config = dict(
    n_layer=16,
    d_model=256,
    n_experts=64,
    experts_per_token=4,
    d_expert=64,
    d_shared_expert=0,
    activation='gelu',
    moe_layers=[0, 1, 2, 3, 4, 5, 6, 7, 8, 9, 10, 11, 12, 13, 14, 15],
    router_score='softmax',
    normalize_top_k=True,
    routed_scale=1.0,
    balance_loss=0.000701,
    balance_bias=True,
    router_z_loss=0.0001,
    n_groups=4,
    groups_per_token=3,
    init_std_router=0.0113,
    lr_router=0.00137,
    n_head=2,
    n_kv_head=2,
    head_dim=128,
    vocab_size=8240,
    norm='layernorm',
    norm_place='pre',
    norm_eps=1e-06,
    positions='learned',
    qk_norm=False,
    attn_scale=0.0884,
    tie_embeddings=True,
    parallel_block=False,
    extras=['capped logits'],
    init='normal',
    init_std_qkv=0.0312,
    init_std_o=0.00552,
    init_std_up=0.0312,
    init_std_down=0.00552,
    init_out_by_depth=True,
    optimizer='adamw',
    lr=0.00129,
    beta1=0.9,
    beta2=0.95,
    weight_decay=0.098,
    lr_head=0.00912,
    grad_clip=1.0,
    warmup_steps=285,
    schedule='cos',
    final_lr_fraction=0.1,
    batch_tokens=65536,
    seq_len=512,
    doc_mask=True,
    train_tokens=386000000,
    steps=5890,
    dataset='wikipedia_en',
)
Below are experts of layer 9 (counted from 0) of a mixture-of-experts language model. Rows are named router (the router's row for the expert), up (a neuron's input weights, with its number) and show model dimensions 0-255. Each number is 200 + 30 x the weight over its row's rms, rounded and kept within 0 to 999.
After each expert's rows: a language model's description of what the expert responds to. This comes from a sample of Wikipedia text that the model never trained on.

# expert 20
router,196,205,199,159,227,187,215,195,187,226,219,180,195,181,196,177,181,159,173,227,207,195,271,160,172,205,221,187,155,222,214,188,215,240,186,214,205,191,215,206,209,216,248,258,243,203,167,262,185,168,221,232,256,142,244,221,189,229,198,175,178,213,217,231,204,242,204,163,240,252,210,139,155,226,195,241,201,194,232,213,152,176,194,222,255,194,205,214,181,165,227,290,176,212,184,205,224,190,240,243,213,250,236,199,236,208,206,219,199,183,153,154,198,268,179,183,185,196,200,225,170,201,189,200,219,177,171,223,229,214,174,183,148,192,198,207,191,223,160,193,227,251,222,161,188,198,202,147,209,206,156,241,207,217,165,227,228,187,218,210,180,248,231,218,158,217,148,199,242,208,219,190,241,261,280,194,215,234,182,179,223,200,190,206,264,161,251,114,218,190,230,136,194,171,195,149,169,157,214,221,144,230,182,211,162,193,273,203,252,185,184,185,176,200,178,194,184,188,227,143,196,160,212,219,172,168,208,154,157,184,185,224,218,210,232,242,154,159,166,189,186,173,182,192,209,231,158,175,175,204,189,170,218,228,188,202
up3,198,265,207,198,205,168,133,201,204,200,195,200,214,233,185,204,173,155,223,239,189,174,225,272,221,190,167,186,158,206,210,177,209,221,213,193,211,195,272,179,215,194,211,232,204,231,208,122,242,236,201,186,210,181,238,230,211,138,210,194,162,226,189,210,196,199,193,234,214,226,226,231,227,220,207,189,233,222,256,187,161,190,176,234,173,162,220,182,182,181,201,216,222,192,177,175,191,168,209,222,193,222,196,188,272,224,177,175,237,214,124,172,188,225,199,179,181,188,152,203,191,204,251,295,112,211,195,214,166,252,223,154,214,184,176,254,189,237,221,181,163,232,217,195,146,218,223,153,212,184,172,185,216,210,237,200,242,240,170,220,175,184,207,214,176,199,123,211,250,199,219,245,192,176,176,182,214,204,250,200,274,195,187,119,221,200,160,254,180,227,185,167,211,188,217,196,205,176,175,190,156,197,238,208,194,235,211,170,206,213,202,206,206,223,248,237,135,239,226,183,213,231,180,261,178,204,207,170,192,208,169,207,241,212,212,206,162,154,250,186,149,192,168,215,213,200,217,233,225,202,131,156,239,209,212,188
It responds to: Common nouns and adjectives right after an article, such as water, main, large, called, known as, member of the, mountain.

# expert 21
router,240,167,147,149,263,171,246,186,208,202,239,161,199,190,217,155,205,144,189,234,259,127,224,156,138,213,239,173,192,181,137,188,243,227,180,192,176,186,163,215,183,219,238,172,229,227,146,200,203,183,218,233,215,203,202,262,223,221,169,182,171,232,200,233,212,231,201,187,211,218,218,178,183,207,169,217,256,205,245,225,245,204,201,195,205,218,204,281,215,136,228,225,191,229,167,200,234,183,197,198,150,250,208,172,247,176,246,241,165,211,238,139,224,214,190,243,216,193,196,192,196,179,192,169,179,121,224,163,185,179,210,226,213,243,157,225,192,231,214,200,228,259,263,182,199,210,208,174,174,224,155,235,194,183,168,172,207,201,209,282,198,257,171,196,184,214,142,162,215,181,179,189,233,251,219,213,182,228,185,197,210,220,257,170,241,182,190,169,219,193,181,168,233,141,202,203,214,168,241,230,202,252,185,208,183,214,212,198,240,239,184,161,162,243,209,180,174,202,249,171,155,180,192,222,183,179,171,218,180,199,192,222,230,217,171,194,204,172,195,177,220,202,182,205,209,197,143,189,214,192,231,141,204,213,194,219
up5,175,181,218,181,181,176,185,192,178,194,209,221,171,164,192,181,186,216,167,273,178,149,230,241,169,200,202,184,167,192,190,172,186,209,155,215,189,186,199,243,173,233,204,230,198,270,169,223,191,188,190,208,171,182,213,173,191,170,188,189,186,196,227,162,178,231,188,127,188,192,211,241,193,173,179,201,208,235,184,197,142,204,197,226,178,200,160,179,240,241,187,252,178,199,200,232,216,202,214,235,254,197,140,127,214,233,279,173,187,169,236,177,193,199,217,230,172,223,118,219,177,197,206,233,216,229,213,208,218,204,202,189,219,209,245,165,184,259,182,185,203,255,206,212,203,225,212,189,230,192,190,207,265,183,173,218,235,216,185,200,229,191,219,160,172,173,200,150,253,221,133,175,225,232,163,259,239,230,197,124,232,224,216,262,198,211,226,233,195,171,186,238,253,202,200,216,166,188,181,157,165,282,199,195,197,179,212,130,169,189,204,228,226,190,226,239,178,228,111,187,216,191,166,174,168,209,152,206,180,228,201,202,213,225,148,208,232,167,170,122,144,190,177,200,187,213,233,220,176,190,200,188,150,186,225,223
It responds to: Word pieces right after a capital initial, completing place names, personal names and capitalized words, such as M-ary, B-es, N-ot, G-os.

# expert 63
router,230,182,186,202,225,189,165,236,184,229,221,139,194,208,225,190,187,137,224,233,237,171,235,170,140,208,219,211,165,180,161,190,214,192,204,218,175,161,174,222,161,243,244,210,210,172,179,222,209,152,177,185,238,198,225,224,224,198,203,194,145,237,238,197,187,182,242,206,195,160,261,201,154,242,203,245,205,184,217,214,210,185,224,247,270,183,196,252,168,190,197,203,193,261,242,182,227,185,182,206,195,255,188,186,227,134,266,232,205,235,134,204,222,176,172,175,142,165,119,204,188,219,192,204,216,157,155,238,259,206,134,217,179,207,183,212,190,188,240,189,189,234,211,119,169,133,207,212,184,234,218,164,212,178,163,173,204,205,199,264,188,224,173,209,198,234,221,207,232,206,160,238,257,262,226,155,210,184,170,232,285,207,243,199,192,203,228,200,169,213,213,165,230,216,224,193,178,207,207,181,184,212,216,224,188,193,232,196,223,204,219,174,207,232,179,207,157,180,260,150,210,182,188,225,187,232,186,231,174,179,167,182,248,212,192,187,164,140,188,191,189,224,188,180,217,220,218,194,179,264,216,203,211,219,177,233
up4,193,140,231,175,224,134,188,238,220,216,214,165,190,201,264,200,188,210,173,204,264,171,208,227,194,181,181,208,182,210,247,114,194,222,167,181,182,228,160,204,202,140,222,183,190,295,185,212,242,230,160,192,211,173,231,175,238,216,237,216,155,227,241,226,189,210,204,154,187,179,226,172,175,257,234,221,210,176,155,252,227,183,250,216,213,163,185,224,172,169,168,192,191,196,239,168,169,204,180,176,214,202,224,214,190,182,238,224,217,319,118,191,189,185,187,130,165,192,202,200,187,239,232,217,193,182,187,144,200,153,188,242,208,233,183,225,204,228,233,219,190,213,216,177,193,196,199,168,181,193,178,175,210,174,181,258,195,201,148,212,244,224,200,213,206,211,152,179,179,188,169,205,237,189,261,239,214,170,185,230,174,197,214,210,229,175,245,177,195,192,184,234,218,210,218,232,221,183,200,222,174,208,214,221,186,184,221,187,216,211,175,194,189,256,174,220,242,179,180,183,216,189,254,172,165,203,223,133,224,209,154,176,216,250,266,202,208,173,149,180,143,164,169,177,175,177,226,251,195,209,205,226,216,220,196,237
It responds to: Pipes, dashes, brackets and cell starts in Wikipedia tables of results, elections and charts, such as | G, (s), | Total.

# expert 33
router,190,171,165,205,187,180,219,197,226,213,226,180,227,154,193,170,189,146,236,232,221,195,214,191,207,195,222,179,201,211,229,200,208,226,190,214,223,196,196,167,230,223,226,186,226,217,205,236,177,221,235,192,204,181,231,223,187,163,197,189,173,242,201,211,275,270,231,197,192,223,247,167,189,221,181,208,206,221,237,204,254,199,191,268,283,231,168,222,204,180,196,221,208,187,183,213,189,230,233,256,198,228,210,188,221,182,199,246,198,196,193,154,230,198,187,193,161,151,146,228,161,156,207,241,174,175,198,173,195,183,146,199,125,239,176,164,192,252,196,198,210,239,209,182,186,199,205,170,209,198,152,224,196,212,144,193,204,208,194,202,189,238,220,222,165,150,152,175,233,210,205,176,245,286,244,215,223,197,207,169,218,204,265,206,300,165,247,187,241,171,234,184,216,179,222,158,209,187,250,173,178,213,201,206,148,202,211,182,228,203,158,181,201,206,155,199,158,197,224,129,192,225,163,246,184,227,237,190,170,236,202,222,209,195,216,229,161,155,170,202,172,163,185,175,205,226,135,136,209,208,261,222,261,238,158,162
up2,238,209,157,197,191,187,203,249,181,233,200,186,201,184,195,261,135,189,176,153,149,154,186,148,191,183,239,185,205,190,183,190,146,244,156,173,222,155,200,215,193,205,233,214,217,199,196,167,178,213,187,201,188,170,143,213,191,177,208,214,157,225,199,204,222,206,207,121,221,239,217,121,220,180,200,195,203,240,207,194,179,251,215,204,244,212,253,195,185,209,250,185,152,204,256,224,182,161,202,191,223,188,180,165,218,209,197,226,174,211,264,190,189,183,179,274,201,236,189,201,164,150,249,150,293,197,153,189,269,203,177,243,170,205,202,205,176,252,216,186,202,226,193,190,219,225,203,195,194,188,181,210,215,225,248,221,193,202,202,247,227,202,184,224,159,191,191,191,175,184,203,240,177,205,237,197,236,173,184,235,205,190,209,224,290,174,270,233,180,212,233,212,236,164,120,266,193,181,180,176,221,212,188,161,215,212,166,180,234,181,212,221,195,204,228,218,183,199,191,182,180,192,246,176,212,153,165,183,200,202,181,171,155,233,157,192,179,221,134,217,162,173,224,266,194,229,222,161,132,181,188,194,186,214,198,230
It responds to: General nouns following the or a, like film, season, team, series, system, show, term, side, often followed by of.

# expert 35
router,215,159,200,126,214,201,233,269,165,217,201,184,185,207,218,151,195,148,186,194,212,157,256,224,172,275,264,139,209,232,147,177,241,223,214,239,126,203,201,202,223,250,247,187,219,217,192,218,183,192,245,187,189,174,288,232,219,198,196,172,178,191,272,241,228,215,228,174,209,234,226,195,203,232,197,229,214,201,223,223,247,160,232,239,211,165,219,227,166,165,203,203,209,214,216,213,234,247,245,248,194,175,193,179,224,196,238,238,226,204,158,228,203,216,198,214,154,156,193,230,162,178,183,219,216,176,201,194,208,154,140,222,158,223,194,195,198,216,196,147,199,249,275,164,191,160,223,134,233,229,185,188,153,181,190,173,213,247,198,244,167,242,188,236,168,221,164,199,180,211,186,221,232,238,180,192,229,215,221,190,202,201,226,170,245,183,204,199,210,155,187,175,184,205,216,180,166,165,227,236,211,218,183,207,143,198,214,195,211,209,173,199,191,238,184,197,174,213,244,127,180,204,180,218,192,215,162,216,167,162,144,220,246,221,184,182,205,155,179,177,151,188,164,167,210,219,227,217,206,228,215,172,199,231,223,237
up1,192,145,206,212,171,238,206,160,179,178,214,214,195,250,235,197,219,236,199,204,204,185,191,195,198,281,248,193,207,168,227,174,227,185,171,225,207,162,268,229,197,201,228,246,270,264,204,226,150,217,181,217,187,210,155,186,203,224,184,176,156,69,221,253,184,230,204,213,190,287,194,186,154,172,150,208,218,220,190,228,205,254,175,182,186,179,167,194,196,215,210,172,180,195,137,211,192,178,190,169,206,204,232,193,215,229,196,209,205,164,186,166,198,212,200,179,194,215,177,190,174,143,173,209,235,205,119,200,194,214,211,187,193,190,201,207,175,218,190,200,233,179,238,195,221,251,224,184,184,221,163,226,202,217,217,207,223,227,156,253,179,232,207,219,205,221,231,191,225,197,202,203,166,219,202,193,210,193,260,224,145,198,193,171,217,203,186,151,178,168,157,158,150,219,123,158,217,182,212,263,152,215,199,194,215,216,255,242,198,196,183,180,225,115,203,178,210,190,209,194,207,177,142,183,145,193,196,172,232,244,182,217,192,235,206,225,213,188,219,150,122,194,200,187,218,240,204,223,189,210,156,232,224,203,229,146
It responds to: Wiki heading markup and list pieces, such as ings in National Register listings, ==History==, ography==, and infobox lines like Total.

# expert 61
router,234,212,192,189,224,220,244,189,164,221,196,173,193,168,223,177,212,178,150,224,212,187,226,201,170,196,220,133,212,157,168,212,225,198,206,244,180,181,176,160,191,220,197,190,228,232,192,210,245,201,146,249,222,158,178,228,269,223,208,202,202,179,230,242,215,245,231,177,223,215,223,209,196,214,197,232,247,177,206,217,232,187,225,196,227,188,172,287,242,147,228,204,208,245,188,236,207,175,200,184,216,257,217,174,253,161,196,210,174,219,202,210,197,165,204,240,183,144,199,229,188,197,202,204,183,90,219,202,226,167,192,160,189,209,177,227,191,194,193,192,204,208,224,161,165,180,248,207,220,236,190,202,225,161,153,180,264,226,177,219,197,216,179,214,199,224,115,148,205,222,221,187,215,222,205,212,231,187,195,206,217,229,199,216,246,194,217,171,231,167,194,203,274,156,215,179,208,159,190,192,145,260,192,246,182,247,199,175,272,198,166,157,158,217,222,181,204,210,218,160,114,147,225,225,123,174,212,201,210,239,196,206,237,224,209,198,212,183,155,189,204,203,188,189,185,187,152,210,204,221,258,147,246,216,192,259
up0,180,241,179,163,205,196,196,198,210,199,131,174,251,190,251,166,204,174,180,280,195,203,193,193,194,178,193,162,188,178,167,198,229,243,159,182,213,212,210,199,199,230,237,189,252,198,291,214,211,194,170,205,188,252,155,197,248,170,168,187,128,176,207,169,210,268,193,244,191,202,211,181,203,181,222,200,170,247,203,169,202,232,222,234,197,225,268,195,199,199,241,174,237,203,188,210,228,170,172,234,224,207,164,242,249,195,220,194,224,166,178,170,163,208,213,200,172,210,235,187,141,236,135,157,211,248,178,205,256,233,183,230,209,279,136,256,221,178,214,216,239,224,207,213,209,155,162,212,173,220,121,175,207,248,205,202,201,228,159,193,202,225,156,158,207,196,159,216,176,208,206,205,226,244,200,168,214,218,183,267,197,213,215,180,183,159,197,166,185,180,232,243,237,187,207,242,147,201,186,185,192,195,204,247,202,188,147,156,172,177,194,189,214,249,203,230,236,216,191,186,193,178,177,154,202,221,253,168,190,191,190,241,235,171,195,259,152,177,182,235,153,189,180,202,271,212,206,206,195,204,187,212,210,179,224,206
It responds to: Middle stems of Latinate words after an initial consonant, e.g. Conf|ig|uration, M|ut|ations, ind|epend|ently, V|is|ual.

# expert 15
router,202,196,187,203,209,147,268,239,165,217,231,194,226,184,232,182,217,165,176,218,223,234,212,204,206,214,187,167,184,220,190,153,260,205,187,230,164,164,191,158,184,201,221,163,233,191,252,176,253,195,222,255,210,119,219,233,232,209,165,150,179,240,243,249,176,212,175,166,211,232,223,141,215,242,193,200,258,181,222,202,165,171,198,230,263,166,221,238,192,186,258,217,147,249,247,184,218,187,229,201,206,244,214,220,248,208,199,225,193,211,190,187,260,206,184,204,173,197,226,223,179,183,206,207,196,139,254,199,228,204,176,181,141,189,220,209,242,197,159,152,194,196,233,161,161,178,221,229,214,167,189,213,151,204,150,245,214,207,174,249,188,206,205,235,226,202,183,195,261,180,204,191,224,254,204,217,235,223,195,190,221,221,249,215,196,186,259,215,201,166,204,197,177,178,193,203,213,138,212,256,196,203,177,202,181,196,180,219,253,230,195,166,180,233,185,172,155,213,229,148,192,174,150,231,177,161,183,218,159,218,171,252,200,188,146,200,200,168,173,181,158,222,132,153,212,218,163,209,247,247,213,149,188,196,201,168
up2,203,220,232,169,206,174,211,184,174,192,178,198,265,206,188,181,186,183,198,231,214,197,202,199,227,235,220,200,220,206,184,196,241,189,229,233,202,123,229,199,202,237,222,137,208,186,183,189,185,202,184,242,147,219,232,253,167,237,173,243,172,223,210,202,200,226,221,344,138,181,207,169,261,182,146,220,179,163,211,192,227,204,164,151,247,222,220,167,196,222,188,150,163,186,192,197,200,215,180,190,195,246,182,178,166,190,176,257,178,214,199,165,250,240,217,132,220,216,164,253,169,210,194,163,235,194,193,192,215,150,163,181,206,179,191,223,203,218,168,257,207,190,224,169,169,164,238,188,167,164,191,169,181,224,187,156,155,236,237,228,171,219,174,154,197,206,212,232,212,194,184,248,178,158,235,147,187,251,183,232,198,168,255,193,206,199,219,205,228,224,233,178,229,244,190,204,214,212,224,214,222,196,211,168,191,198,198,188,210,205,142,213,153,197,158,198,137,183,193,203,218,234,185,191,222,195,180,192,230,214,237,278,157,207,204,178,211,199,199,254,153,146,225,174,264,161,202,194,204,197,224,247,177,172,167,218
It responds to: Adjective-forming word endings like ic, ical, ated, ian, as in domestic and Economic, plus adjectives such as American, British, public.

# expert 42
router,271,199,166,178,286,209,190,228,202,222,158,124,216,169,217,219,235,126,202,214,272,176,218,189,199,239,252,170,165,213,192,175,240,207,183,214,209,210,212,173,168,216,211,172,187,204,198,210,213,171,233,181,216,174,225,192,195,197,164,168,172,235,224,186,205,234,232,199,223,239,200,147,144,226,182,213,223,227,213,226,194,195,247,190,279,215,179,279,187,211,206,244,219,244,229,216,230,166,202,206,163,230,235,166,212,186,244,207,192,169,182,156,189,264,215,171,181,172,158,193,172,213,158,216,211,119,178,190,266,190,177,191,197,203,197,238,198,249,177,206,222,238,197,166,196,177,216,194,222,162,149,243,192,154,167,165,246,210,151,214,181,203,181,225,207,168,161,220,199,219,200,154,238,237,208,199,235,218,202,234,198,192,217,214,245,202,230,164,183,194,189,218,232,160,235,210,182,193,193,197,167,236,151,223,210,212,222,188,199,186,182,217,190,206,209,210,173,199,252,174,171,153,188,207,146,236,170,211,171,168,207,257,196,226,194,170,166,160,208,220,139,137,183,201,222,211,205,155,173,279,211,163,215,206,178,253
up2,162,184,174,171,187,197,243,167,125,177,178,231,226,163,152,217,127,163,186,215,149,186,198,123,147,189,201,178,246,153,257,211,176,207,196,194,190,193,235,209,213,188,207,243,207,139,153,215,176,206,247,223,260,177,256,179,201,200,242,244,162,238,170,170,172,236,166,195,227,225,237,196,232,170,141,185,219,196,204,203,200,211,224,200,249,218,174,185,215,146,189,256,210,208,142,181,216,163,225,246,180,176,252,189,175,165,201,225,209,218,146,192,190,197,178,189,180,210,228,220,224,209,204,218,240,216,206,207,224,189,177,203,162,142,234,211,164,220,220,170,210,196,233,198,221,187,147,218,246,208,173,240,163,189,226,213,171,183,179,201,200,192,260,210,173,167,184,224,226,194,192,249,202,216,285,224,202,166,200,213,256,199,202,218,197,158,143,174,199,213,211,233,215,235,190,167,184,200,201,198,188,205,193,229,173,235,204,245,210,205,178,226,174,206,176,173,204,220,213,188,181,193,196,191,204,188,196,204,151,195,177,197,206,223,190,230,222,167,101,166,191,192,252,203,265,196,178,181,149,188,228,281,252,240,211,144
It responds to: Lone capitals and Roman numerals in acronyms, grades and table headers, such as Grade II, RFK, VAZ, GA.

# expert 51
router,200,202,183,159,215,188,240,204,220,219,273,199,213,180,228,172,188,202,201,237,187,166,248,185,188,261,202,185,176,183,157,205,211,181,204,246,147,158,199,181,171,219,272,248,216,244,208,213,203,190,221,256,209,147,276,216,197,198,152,176,158,170,221,258,174,198,180,160,182,224,225,147,193,216,171,201,261,191,212,206,197,177,225,231,259,179,232,230,164,172,220,239,209,214,193,174,227,208,222,230,209,260,249,204,244,187,216,217,195,206,171,194,274,191,199,221,193,186,177,215,160,176,198,199,237,180,186,211,221,249,164,211,149,232,208,194,179,232,221,191,236,213,202,156,154,204,246,185,220,212,151,221,209,165,203,204,230,177,167,206,203,228,224,259,227,189,188,169,254,207,224,222,229,281,212,205,223,226,201,182,221,198,213,185,221,172,216,192,241,185,160,185,216,139,227,216,161,187,197,228,147,226,194,226,184,223,237,214,244,181,169,182,186,195,210,195,191,142,227,135,160,194,201,196,181,159,181,206,140,161,143,191,188,205,209,196,177,155,172,171,222,169,154,176,217,272,178,183,203,240,248,147,172,211,138,182
up2,188,167,264,209,186,178,182,190,171,203,178,181,160,226,248,159,169,200,236,208,215,221,183,177,177,185,223,156,182,212,185,203,208,197,203,225,216,199,187,222,213,227,240,237,199,184,262,227,244,136,202,183,169,197,248,157,187,262,172,187,224,169,194,224,202,140,225,255,242,209,223,207,266,170,215,223,171,245,177,207,212,195,226,180,196,216,222,182,136,197,197,164,204,239,231,172,246,155,155,232,165,196,219,188,203,203,202,247,219,200,185,226,173,195,191,170,195,211,207,199,175,152,184,217,236,248,232,157,205,221,195,211,176,177,193,191,212,203,194,227,237,176,171,190,157,180,245,186,139,228,181,247,301,266,213,197,209,206,260,210,186,186,185,220,211,196,204,167,200,163,202,175,206,180,220,177,288,279,217,225,196,205,157,184,211,214,166,268,200,184,193,183,201,184,246,193,220,210,183,224,199,229,224,157,205,171,225,202,202,192,188,190,216,219,179,198,198,175,227,169,144,208,176,121,149,186,182,190,217,218,220,204,143,174,241,166,250,231,189,210,183,196,108,237,240,179,186,197,217,214,253,153,219,247,153,186
It responds to: General adjectives such as new, small, original, different, main, plus field labels starting infobox and taxonomy lines, like Original release, Domain.

# expert 37
router,213,206,170,187,231,188,223,213,186,201,191,133,198,203,219,170,199,159,229,187,202,223,200,195,178,182,236,142,142,182,207,155,189,230,148,228,179,182,194,213,240,229,210,191,244,136,222,203,189,217,229,204,224,191,234,190,208,259,205,158,190,266,191,228,231,250,232,185,202,235,242,166,182,193,210,233,213,159,272,206,206,203,210,238,283,181,195,224,182,194,184,228,167,234,205,209,224,217,254,223,203,194,204,216,210,229,213,246,182,243,230,198,231,240,185,190,161,173,146,222,176,194,187,225,255,187,203,156,248,157,116,164,171,190,134,219,206,242,192,197,188,232,208,163,192,168,183,180,229,150,177,253,190,201,117,219,207,207,195,226,165,219,154,185,222,144,198,205,234,162,227,148,228,263,204,183,242,213,189,182,203,190,219,189,245,157,253,214,216,185,206,191,181,146,227,172,200,177,223,250,194,200,204,177,156,193,240,158,220,204,165,204,170,239,154,177,169,185,229,130,167,225,180,260,197,197,200,182,188,196,202,226,223,220,249,216,203,169,175,186,180,170,181,184,233,186,205,170,155,208,248,192,234,204,171,247
up0,209,170,181,193,235,165,191,192,152,176,209,157,180,172,182,187,233,176,194,266,169,220,166,205,181,186,214,154,213,154,201,166,195,210,183,183,193,172,210,196,226,210,167,207,193,193,223,173,231,95,238,198,244,190,193,219,192,208,222,197,217,214,199,208,208,229,211,201,165,245,229,179,140,209,191,215,264,173,233,233,195,184,231,190,199,143,188,202,205,208,217,229,174,220,179,197,238,206,228,237,203,185,224,153,202,204,209,208,206,211,216,214,176,223,182,204,227,209,160,171,201,207,224,197,202,185,238,165,285,198,204,201,185,185,139,181,189,181,173,210,306,207,243,175,206,164,172,217,220,198,180,224,226,235,164,236,244,154,262,260,198,182,246,203,164,230,178,178,140,202,212,167,225,198,277,238,234,231,256,213,164,228,197,194,191,174,212,222,172,158,131,192,261,225,211,199,246,197,252,231,205,281,201,181,159,191,178,193,259,210,202,229,182,225,158,198,246,188,185,173,188,228,190,237,173,199,175,129,181,236,190,211,229,209,177,223,254,179,206,218,142,221,175,209,236,215,202,221,179,223,170,148,247,236,200,235
It responds to: Whole-word nouns about careers, institutions and time, e.g. years, University, career, President, Championship, and "Education" in section headings.

# expert 38
router,240,163,177,175,259,179,205,214,218,272,240,147,207,198,204,202,217,147,174,218,240,198,204,182,170,195,203,188,197,176,190,152,253,172,214,233,165,166,167,201,171,205,213,169,228,224,181,175,229,185,203,255,195,199,224,202,248,188,151,148,224,218,218,224,246,255,238,153,227,218,232,148,193,212,173,250,235,207,243,252,199,205,237,212,185,233,199,274,211,148,260,189,169,242,180,221,188,168,224,216,196,223,211,181,185,198,246,234,152,240,224,162,226,202,217,248,216,144,189,194,152,181,167,166,176,67,242,194,186,148,191,211,199,223,198,244,206,198,181,217,230,247,261,156,172,213,226,172,218,193,155,222,211,202,185,174,184,246,181,245,184,257,188,235,186,235,140,158,201,194,192,186,208,238,207,221,203,238,160,252,205,240,257,185,225,198,204,180,159,173,234,166,247,178,221,226,212,183,231,217,176,219,167,218,182,204,190,184,252,202,190,189,190,225,221,178,198,214,215,170,213,173,187,218,176,178,176,226,202,210,189,203,212,213,207,159,166,161,191,185,195,177,147,190,200,183,196,192,180,202,210,157,228,217,218,249
up1,210,173,221,164,236,115,193,164,203,262,195,174,267,232,221,221,177,219,177,189,192,228,202,185,232,172,185,191,272,171,226,179,242,175,170,285,192,146,192,199,184,209,216,274,187,154,190,181,158,233,215,170,208,254,238,177,173,169,197,189,190,200,236,170,235,207,236,207,189,199,226,155,208,180,149,279,208,203,216,233,223,237,195,206,193,229,245,208,231,213,237,194,170,203,208,147,221,160,231,262,162,214,245,177,190,241,243,212,192,170,176,180,216,139,171,181,218,142,202,166,209,190,205,189,195,232,187,193,228,175,173,161,187,196,185,150,222,181,218,177,226,224,169,188,203,208,180,174,203,198,171,221,175,220,224,277,201,233,208,217,215,195,236,240,199,152,181,123,236,192,182,144,246,204,240,189,231,197,205,236,170,235,235,215,210,187,177,214,139,216,224,148,167,198,203,195,217,191,181,197,189,168,201,144,216,222,234,201,153,194,201,193,196,176,229,181,184,226,175,205,254,205,170,186,181,230,261,228,177,212,196,223,198,276,255,159,142,174,150,171,174,203,230,177,205,204,175,184,212,218,219,217,206,203,204,179
It responds to: Word pieces continuing proper names after an initial capital, especially J, K, L, Z, e.g. J-ett, L-ubb-ock, Ch-uck, J-azz.

# expert 45
router,211,184,201,175,239,153,231,217,178,193,244,220,153,188,195,124,148,195,231,227,251,179,214,181,164,274,212,171,144,204,201,189,235,203,238,201,151,168,204,244,176,253,207,230,217,215,188,173,204,166,222,248,240,179,177,247,202,197,174,187,137,209,242,207,180,208,210,185,213,228,184,193,160,252,235,206,174,211,253,241,199,194,185,194,229,161,249,209,185,165,189,231,180,244,230,224,247,228,213,221,191,199,241,234,174,201,247,229,159,178,184,232,225,222,183,192,158,186,170,214,174,210,203,222,232,181,182,216,228,211,163,240,130,265,143,197,179,171,180,213,195,189,207,141,163,171,242,163,240,214,179,232,168,175,152,166,211,242,171,237,191,231,202,212,184,220,200,164,239,225,182,216,201,227,168,242,225,241,160,239,228,222,237,140,204,166,218,184,229,171,207,166,205,209,196,188,195,222,214,203,173,252,168,206,169,227,237,166,227,219,199,204,166,204,172,173,238,166,248,146,159,198,187,233,187,215,159,207,225,156,182,202,228,206,191,162,166,201,187,214,230,236,204,190,232,194,185,134,225,278,230,188,213,202,130,202
up3,210,197,223,206,203,234,182,229,168,184,165,203,228,265,231,134,175,211,216,241,198,288,197,170,182,223,232,179,187,179,239,206,172,226,185,232,190,158,245,191,260,282,173,171,220,195,266,212,219,254,203,199,234,159,250,194,176,189,236,176,181,212,222,195,196,208,269,171,176,181,206,252,196,219,214,192,213,259,205,196,170,219,199,235,217,154,170,193,191,187,174,146,207,191,223,191,237,200,231,229,214,260,182,252,190,194,180,216,215,189,151,174,192,215,196,158,165,192,132,235,193,237,173,217,234,183,161,234,213,256,125,153,232,177,210,221,187,208,199,150,247,186,218,181,194,170,183,188,165,207,132,212,209,187,177,206,234,217,184,200,162,211,193,200,196,167,258,213,238,228,184,222,235,231,217,203,226,197,181,229,244,243,175,251,219,186,225,175,152,155,242,193,210,227,180,162,178,176,229,219,204,208,223,210,214,185,197,202,234,206,174,186,198,154,208,199,240,145,222,200,207,186,137,229,183,172,157,209,154,173,163,225,154,208,251,191,189,170,195,183,223,237,212,147,177,234,195,175,192,255,185,159,261,177,200,183
It responds to: Relational words like of, all, between and among, often after institution or -ation nouns, as in Council of and all nations.

# expert 46
router,200,212,193,198,232,178,215,224,152,185,195,213,188,175,208,163,155,123,194,226,241,190,207,193,152,230,222,139,138,203,194,191,194,215,205,209,172,156,203,200,181,226,231,214,206,228,179,219,223,229,210,208,192,181,234,241,226,244,166,161,175,200,200,191,222,203,230,175,156,215,223,162,182,193,166,234,214,219,232,220,208,189,221,248,235,134,201,203,169,166,219,266,175,246,188,218,211,192,221,210,184,289,205,183,200,180,252,228,191,209,130,203,220,216,167,241,157,173,211,208,187,223,158,188,239,197,201,212,220,204,171,207,129,261,155,207,225,174,195,193,200,229,238,148,181,212,236,167,230,230,168,198,209,203,138,180,250,213,189,184,185,185,154,226,201,213,195,183,226,213,161,165,194,182,219,209,194,204,178,224,246,234,271,163,212,226,264,172,223,211,241,185,222,185,224,169,202,173,232,248,187,235,178,220,183,230,208,194,226,231,227,179,155,234,195,172,178,188,250,113,199,187,174,236,187,180,142,216,190,187,165,209,241,245,225,164,161,172,224,151,206,174,201,153,207,227,163,181,214,294,249,160,220,234,192,224
up1,232,195,168,211,198,171,199,197,191,217,241,164,192,126,171,220,179,181,203,221,198,177,193,201,168,201,235,184,228,204,190,151,229,176,196,199,185,215,217,176,254,188,223,194,179,160,157,252,209,160,181,224,194,190,211,252,217,170,154,176,178,186,226,245,192,214,199,198,244,191,222,247,219,234,208,177,260,140,192,252,174,211,290,220,205,251,189,223,188,200,187,176,157,203,219,215,203,210,169,211,196,224,199,163,193,185,159,227,186,227,227,241,225,184,201,236,193,187,210,226,167,150,172,189,239,190,223,192,225,193,180,259,250,230,202,206,162,242,166,184,238,191,223,174,152,197,197,157,270,181,208,165,191,151,189,180,163,143,226,208,211,227,213,204,147,171,148,154,235,205,204,255,253,197,295,199,194,190,149,160,211,216,201,178,239,199,183,232,187,223,211,193,213,187,205,246,243,235,224,218,245,183,182,257,242,235,158,264,234,210,194,203,202,251,166,197,278,144,269,189,234,163,176,161,225,177,214,207,218,219,220,240,193,200,246,230,205,209,195,177,188,203,190,224,209,149,192,201,229,205,250,173,219,186,163,215
It responds to: Commas, and, or, of joining items in lists and coordinated phrases, such as scientific or scenic, Irish, Anglo-Saxon.